Weights of a small mixture-of-experts language model, trained from scratch on English Wikipedia.
Size: 13 layers, width 256, vocabulary 29678, 31.2M parameters.
Experts: 2 picks a token, a softmax router.
Training: 293M tokens, 9148 steps.
Below are experts of layer 3 (counted from 0) of a mixture-of-experts language model. Rows are named router (the router's row for the expert), gate (a neuron's input weights, with its number), up (a neuron's input weights, with its number) and show model dimensions 0-255. Each number is 50 + 15 x the weight over its row's rms, rounded and kept within 0 to 99.
Before each expert's rows: a language model's description of what the expert responds to. This comes from a sample of Wikipedia text that the model never trained on.

# expert 2
Description: Table cells in sports/election tables. Pipes, blank cells, semicolons and dashes between numeric cells in statistics tables, like goals, votes, % and ±% columns.
router:43 78 38 61 34 36 50 53 16 65 47 45 23 54 73 55 61 55 60 42 46 74 46 35 48 33 52 37 62 49 39 49 46 41 46 41 34 42 46 68 57 17 31 66 66 54 68 46 54 57 46 42 43 81 74 71 32 64 67 62 57 48 56 42 12 30 44 65 58 43 43 60 34 48 68 38 72 44 41 62 52 63 48 56 66 50 54 79 54 60 46 34 60 54 31 41 57 68 54 49 82 37 54 67 67 47 59 56 67 45 64 39 52 48 79 53 74 75 58 45 45 49 65 45 44 29 21 26 21 72 48 42 46 35 54 57 70 23 37 75 51 54 43 52 79 82 15 35 00 65 28 70 31 67 44 37 79 62 43 53 43 55 46 63 62 66 59 72 53 51 60 55 53 51 53 65 67 51 44 35 38 30 55 40 63 44 48 64 66 56 33 54 27 11 60 49 23 66 36 57 39 28 26 50 38 83 39 58 52 69 64 42 54 48 48 44 53 68 61 67 47 57 53 45 27 64 44 62 57 56 49 33 29 41 73 45 48 78 27 73 55 36 35 34 69 28 41 66 45 32 60 55 72 47 39 48
gate1:54 32 62 67 63 63 53 63 72 80 62 63 40 41 42 43 69 51 61 29 55 53 44 33 54 55 54 55 67 49 59 46 37 39 63 34 49 37 57 64 22 51 39 47 62 37 79 47 38 48 74 28 42 75 53 46 66 38 61 44 34 38 25 48 42 39 22 58 56 36 44 32 47 60 48 49 11 34 11 58 52 14 27 45 61 48 79 46 52 81 41 47 58 73 21 70 75 34 59 38 49 62 65 56 54 56 55 35 58 46 41 44 54 63 54 48 59 42 63 41 37 61 66 71 45 42 45 53 66 50 44 61 53 59 33 53 50 48 42 78 55 44 10 39 63 34 52 42 34 72 33 46 37 74 64 45 83 56 43 35 45 45 62 76 43 61 63 71 11 51 56 40 41 37 44 58 67 32 52 51 40 53 50 43 62 85 62 46 45 34 30 43 22 39 65 66 41 37 56 25 87 71 79 63 32 41 26 23 50 50 50 66 76 62 53 22 44 46 70 55 35 60 49 56 25 74 39 46 34 52 61 47 50 25 36 66 74 37 44 23 59 31 42 72 53 43 51 63 12 63 46 36 65 55 65 54
up1:34 42 60 65 79 57 40 64 59 82 41 52 53 41 40 27 52 58 52 55 60 33 51 50 53 53 98 61 85 71 62 71 42 47 57 84 50 61 42 61 29 47 27 52 84 58 70 51 59 63 68 47 18 67 60 36 27 45 52 48 52 42 64 30 62 45 56 51 41 47 62 30 43 57 50 41 29 45 32 80 61 37 46 44 44 41 76 68 42 54 43 33 35 61 41 65 65 54 37 23 47 67 55 56 75 83 78 57 64 32 55 80 66 66 76 35 61 35 40 31 43 19 58 62 50 49 34 28 37 47 64 22 49 38 31 62 64 31 50 52 50 59 33 43 58 57 60 66 44 45 32 49 60 77 39 42 44 38 36 29 35 56 75 50 30 52 45 67 43 54 38 62 66 21 39 45 42 41 49 57 26 27 31 27 67 61 49 50 26 57 63 30 34 50 48 54 42 62 47 51 49 68 63 59 59 53 18 36 39 55 39 48 53 37 38 45 67 49 70 19 77 44 39 42 23 56 61 46 47 55 28 41 53 42 33 57 89 63 48 39 71 58 21 54 67 56 54 48 13 44 72 48 64 30 55 36
gate2:35 47 52 59 62 36 46 65 49 34 30 47 73 18 18 62 48 36 45 47 64 52 34 51 36 77 36 39 48 64 50 60 19 42 28 31 40 47 47 34 67 67 33 13 39 57 62 70 37 49 41 52 36 27 52 62 70 48 58 58 42 68 69 33 58 73 52 62 77 44 16 76 52 22 52 40 72 57 51 41 82 52 68 46 61 49 73 59 45 55 40 53 58 35 22 56 32 48 81 41 71 55 65 58 56 20 44 45 32 58 62 38 62 56 50 54 36 49 51 64 38 76 69 38 39 41 62 69 39 37 54 50 60 55 62 40 47 52 45 17 46 68 48 60 55 29 42 28 40 29 39 48 40 48 68 59 55 65 66 36 48 22 56 41 87 61 59 49 28 63 54 81 65 25 37 47 55 41 51 39 56 56 54 39 58 38 33 42 53 31 55 57 51 58 32 36 75 55 26 48 47 29 54 40 42 61 80 52 64 75 58 57 57 59 27 60 33 61 74 76 60 79 53 59 41 47 24 39 54 36 54 71 45 41 48 71 90 77 33 32 31 47 51 52 62 57 28 22 71 50 61 49 20 68 39 39
up2:39 51 40 37 69 65 49 26 62 41 08 36 72 54 72 61 47 33 57 24 52 46 41 64 43 29 42 68 46 52 66 46 30 51 74 54 53 52 39 51 72 34 63 50 72 68 75 56 62 62 19 44 72 65 58 35 34 42 41 44 65 58 65 32 59 34 64 46 52 70 48 48 56 36 75 40 50 42 73 35 91 87 36 70 48 50 65 65 65 37 41 64 60 49 60 59 61 47 74 20 76 42 31 85 51 51 46 60 48 62 48 51 67 66 48 45 61 35 44 27 65 45 54 76 76 37 34 34 46 46 40 41 51 29 40 42 91 26 36 34 69 76 36 43 63 66 33 74 48 43 51 44 52 28 65 46 64 53 74 21 17 24 49 23 48 48 63 57 56 32 25 48 57 62 60 41 37 38 61 20 46 32 69 29 56 53 60 40 50 66 58 59 43 46 65 58 33 44 44 45 46 40 57 45 50 71 48 69 53 48 59 63 31 51 45 50 48 30 53 66 76 31 32 44 24 45 25 22 59 80 22 45 49 61 59 65 73 50 37 49 49 55 41 60 71 47 45 61 46 58 38 31 49 65 53 29
gate3:36 27 68 76 24 35 52 45 47 32 37 74 32 51 58 22 51 66 44 71 50 48 62 53 36 63 31 69 49 39 52 74 44 71 07 64 47 20 58 19 53 64 41 53 16 47 56 54 46 56 12 59 29 68 67 56 68 70 35 41 57 31 63 35 53 46 69 49 39 44 43 53 32 65 59 37 51 68 44 45 53 55 46 60 63 44 46 58 29 88 37 73 56 43 46 41 36 56 60 24 45 62 59 21 56 42 46 41 26 76 53 61 53 58 58 39 58 53 62 26 43 67 27 79 34 48 34 88 42 46 85 32 40 51 61 63 41 65 66 36 41 43 39 62 50 34 39 31 58 40 40 65 40 59 54 13 44 56 67 46 35 46 66 71 61 47 60 64 70 46 65 29 58 44 54 98 49 63 58 50 68 48 25 68 73 50 33 67 49 61 68 40 53 65 46 69 45 25 48 48 64 40 61 72 54 44 41 23 65 50 53 37 56 39 43 54 47 65 65 90 41 52 41 55 46 43 17 43 51 64 42 49 35 55 45 65 31 37 65 54 30 55 61 52 65 55 77 44 67 46 72 58 35 52 65 70
up3:59 56 38 45 60 62 50 49 59 58 63 34 50 61 59 89 43 30 56 52 50 46 33 62 47 57 54 36 56 29 39 36 65 44 47 18 36 29 53 37 50 57 59 17 81 45 33 17 40 44 45 19 32 88 35 52 31 05 34 36 42 57 29 33 50 50 25 58 46 36 60 44 39 57 52 78 63 52 36 51 56 56 49 66 57 42 25 45 60 60 59 59 29 52 69 62 63 65 64 78 59 49 44 45 72 40 23 32 41 60 81 42 35 30 48 47 58 71 60 82 55 37 44 26 45 71 42 50 68 53 26 51 74 48 66 45 54 71 34 44 43 49 62 47 72 60 47 76 30 54 32 51 36 30 59 43 37 73 38 65 56 67 53 64 08 64 49 29 53 52 86 57 38 66 40 60 41 45 50 51 61 46 44 78 36 53 25 41 68 37 66 71 71 43 58 50 59 45 50 53 34 71 46 33 32 40 39 37 54 27 34 62 54 66 39 62 74 38 48 24 50 48 53 44 62 54 28 63 55 42 74 79 50 27 48 42 48 47 56 63 63 32 31 73 44 55 26 50 31 36 27 58 36 71 52 20
gate4:39 66 73 58 30 66 64 41 43 66 47 63 38 64 36 49 58 60 60 42 39 52 61 46 58 33 65 60 40 52 28 54 54 45 38 62 70 41 41 44 57 40 48 50 30 59 72 65 47 69 56 55 63 55 46 50 67 50 51 56 77 00 38 38 59 40 37 59 70 51 32 20 46 40 63 43 51 58 31 41 29 59 57 41 56 36 67 60 52 35 46 54 40 42 47 53 78 70 37 52 39 57 52 54 56 68 73 50 57 63 27 45 34 57 31 58 36 58 50 12 62 51 72 59 52 40 45 26 72 41 44 99 53 38 64 51 21 26 29 63 26 33 43 58 40 64 49 58 48 31 61 35 76 65 50 58 52 35 58 30 35 70 42 57 42 48 23 61 23 43 75 60 58 46 52 29 47 45 67 61 62 48 60 31 75 73 56 35 65 54 15 42 23 31 75 37 47 71 61 28 62 23 62 38 27 50 52 57 47 62 67 73 64 32 75 22 59 39 66 26 35 73 55 71 51 57 31 44 70 63 37 50 56 64 47 54 41 41 30 74 36 49 40 36 47 64 79 55 30 28 46 61 81 84 51 36
up4:60 57 69 51 48 73 64 65 41 46 70 63 59 62 43 57 52 54 49 41 56 47 50 52 60 40 52 34 38 47 57 48 27 53 51 45 67 39 34 70 68 59 53 53 58 57 58 45 81 66 50 58 67 52 64 41 38 27 61 62 71 28 27 49 78 58 37 58 82 66 38 18 35 10 66 34 59 60 49 39 39 68 29 38 56 42 49 57 50 44 43 38 35 37 50 32 89 51 29 48 48 28 64 65 70 54 60 51 61 37 35 30 44 64 49 68 45 72 52 51 42 50 54 52 69 51 41 27 45 26 28 90 20 16 53 40 53 43 37 64 40 22 45 58 68 61 43 51 32 45 65 19 58 69 64 43 70 48 46 41 28 62 29 26 26 54 30 68 26 17 48 78 24 29 24 49 45 35 64 46 76 47 36 45 59 51 37 65 71 54 15 26 41 41 74 35 39 37 59 45 46 39 64 48 46 43 61 81 33 48 45 43 49 39 47 28 65 30 59 57 51 50 48 69 54 54 31 52 62 50 62 38 54 63 61 44 75 49 42 64 23 59 34 62 67 55 80 71 34 52 33 47 73 81 51 31
gate5:27 62 37 59 19 66 45 48 48 45 61 68 43 32 55 60 31 36 36 74 47 40 56 57 59 56 49 66 52 40 34 64 51 27 56 61 32 39 39 50 59 35 55 39 56 35 75 78 53 20 33 66 65 63 20 53 31 39 50 82 88 36 42 77 32 16 53 44 79 46 59 45 43 67 67 51 38 49 49 54 70 40 47 70 53 53 18 50 76 54 42 21 50 80 51 38 42 36 58 47 48 37 43 65 48 65 33 64 56 38 65 90 50 41 56 69 61 50 49 39 31 65 51 37 48 45 40 45 38 22 44 60 46 61 28 55 36 15 58 42 42 50 45 54 54 81 31 48 45 17 69 52 45 28 69 56 67 36 38 70 35 52 53 53 59 54 47 56 59 27 64 60 53 72 50 43 46 40 48 38 38 55 55 56 37 68 40 16 67 64 60 30 42 45 74 43 68 24 79 30 25 40 64 50 62 64 67 78 51 63 74 41 55 88 35 35 65 32 70 23 57 42 48 45 55 48 60 28 29 50 35 46 35 29 56 31 58 40 63 37 50 24 50 56 56 58 45 45 47 52 49 44 74 49 30 84
up5:68 49 43 49 62 55 49 61 63 57 57 27 41 66 36 54 70 71 38 39 54 49 58 59 44 55 42 14 37 53 73 35 54 67 48 50 63 72 54 57 62 31 74 71 39 67 35 52 66 74 54 41 24 67 74 53 58 52 40 09 34 59 52 34 65 75 42 59 35 46 48 42 59 28 30 27 54 45 62 49 36 55 53 55 55 39 71 32 41 59 59 44 30 48 50 61 34 54 44 33 57 49 51 14 38 17 52 18 48 47 36 08 46 51 19 36 11 35 50 40 74 40 45 49 60 41 60 63 56 80 54 35 40 46 63 23 62 75 53 41 78 37 55 47 54 49 52 58 64 55 51 44 60 68 50 61 39 51 40 37 55 78 63 27 59 21 51 56 29 86 54 37 59 46 73 51 36 68 56 76 54 68 50 36 60 31 48 77 37 36 31 56 62 60 43 51 64 70 51 56 55 39 29 39 33 24 39 51 51 38 17 60 52 35 63 78 18 44 58 69 37 41 73 42 49 62 42 70 49 51 60 44 65 81 22 66 36 68 56 51 36 75 45 44 53 34 72 45 50 35 53 54 34 65 74 27
gate6:34 66 28 47 47 43 55 59 34 41 63 81 36 68 54 48 24 74 40 64 56 47 36 74 37 63 59 46 40 55 51 43 65 65 48 49 60 58 31 40 52 73 38 69 35 47 33 68 67 76 38 35 71 54 68 38 68 61 60 49 29 55 37 53 29 62 82 32 48 57 41 75 51 46 28 32 54 26 56 68 37 59 52 72 44 38 58 38 34 62 26 27 26 63 70 22 55 11 52 43 43 26 62 60 51 65 60 44 44 49 47 75 36 60 55 78 60 84 48 63 35 55 55 82 56 60 12 76 34 59 45 65 69 37 52 43 49 52 73 48 55 52 59 57 37 20 42 30 59 61 48 61 50 56 40 40 26 57 08 37 50 56 64 74 59 55 37 55 44 41 59 59 23 44 39 39 36 21 41 27 55 36 68 68 42 34 42 84 20 42 54 34 80 28 45 70 59 58 72 51 46 57 68 49 40 55 41 55 60 46 49 51 53 20 48 31 56 65 63 80 38 38 59 43 22 53 60 77 50 51 38 64 45 41 38 30 66 31 52 53 46 54 43 48 68 49 84 54 65 36 64 46 29 61 47 57
up6:55 49 41 38 76 44 59 31 67 74 73 57 62 41 47 58 66 39 56 71 51 47 65 68 45 62 68 60 41 54 75 42 46 49 54 59 62 53 61 56 18 77 39 61 42 53 51 65 48 32 48 57 46 62 23 57 36 63 42 83 57 41 27 46 43 40 50 75 49 63 81 59 61 39 52 51 32 39 28 58 49 39 23 35 31 68 61 40 61 34 22 49 53 35 39 70 46 51 29 59 21 59 39 59 41 65 54 54 43 47 36 75 68 22 44 71 36 36 48 40 30 53 33 31 14 74 83 47 48 66 71 34 59 31 47 51 19 45 23 46 53 36 39 38 50 17 53 63 71 35 67 42 54 69 41 63 29 38 21 54 54 54 46 51 46 26 51 55 54 27 41 70 55 59 59 56 47 56 17 54 35 75 62 44 46 66 37 24 47 68 62 53 57 55 46 28 63 54 40 47 83 67 58 65 91 57 39 47 53 62 29 57 57 16 32 40 78 16 59 22 54 35 56 56 38 52 59 39 44 65 65 63 49 68 53 48 29 39 66 50 35 19 38 61 44 51 46 51 37 67 68 59 45 25 43 26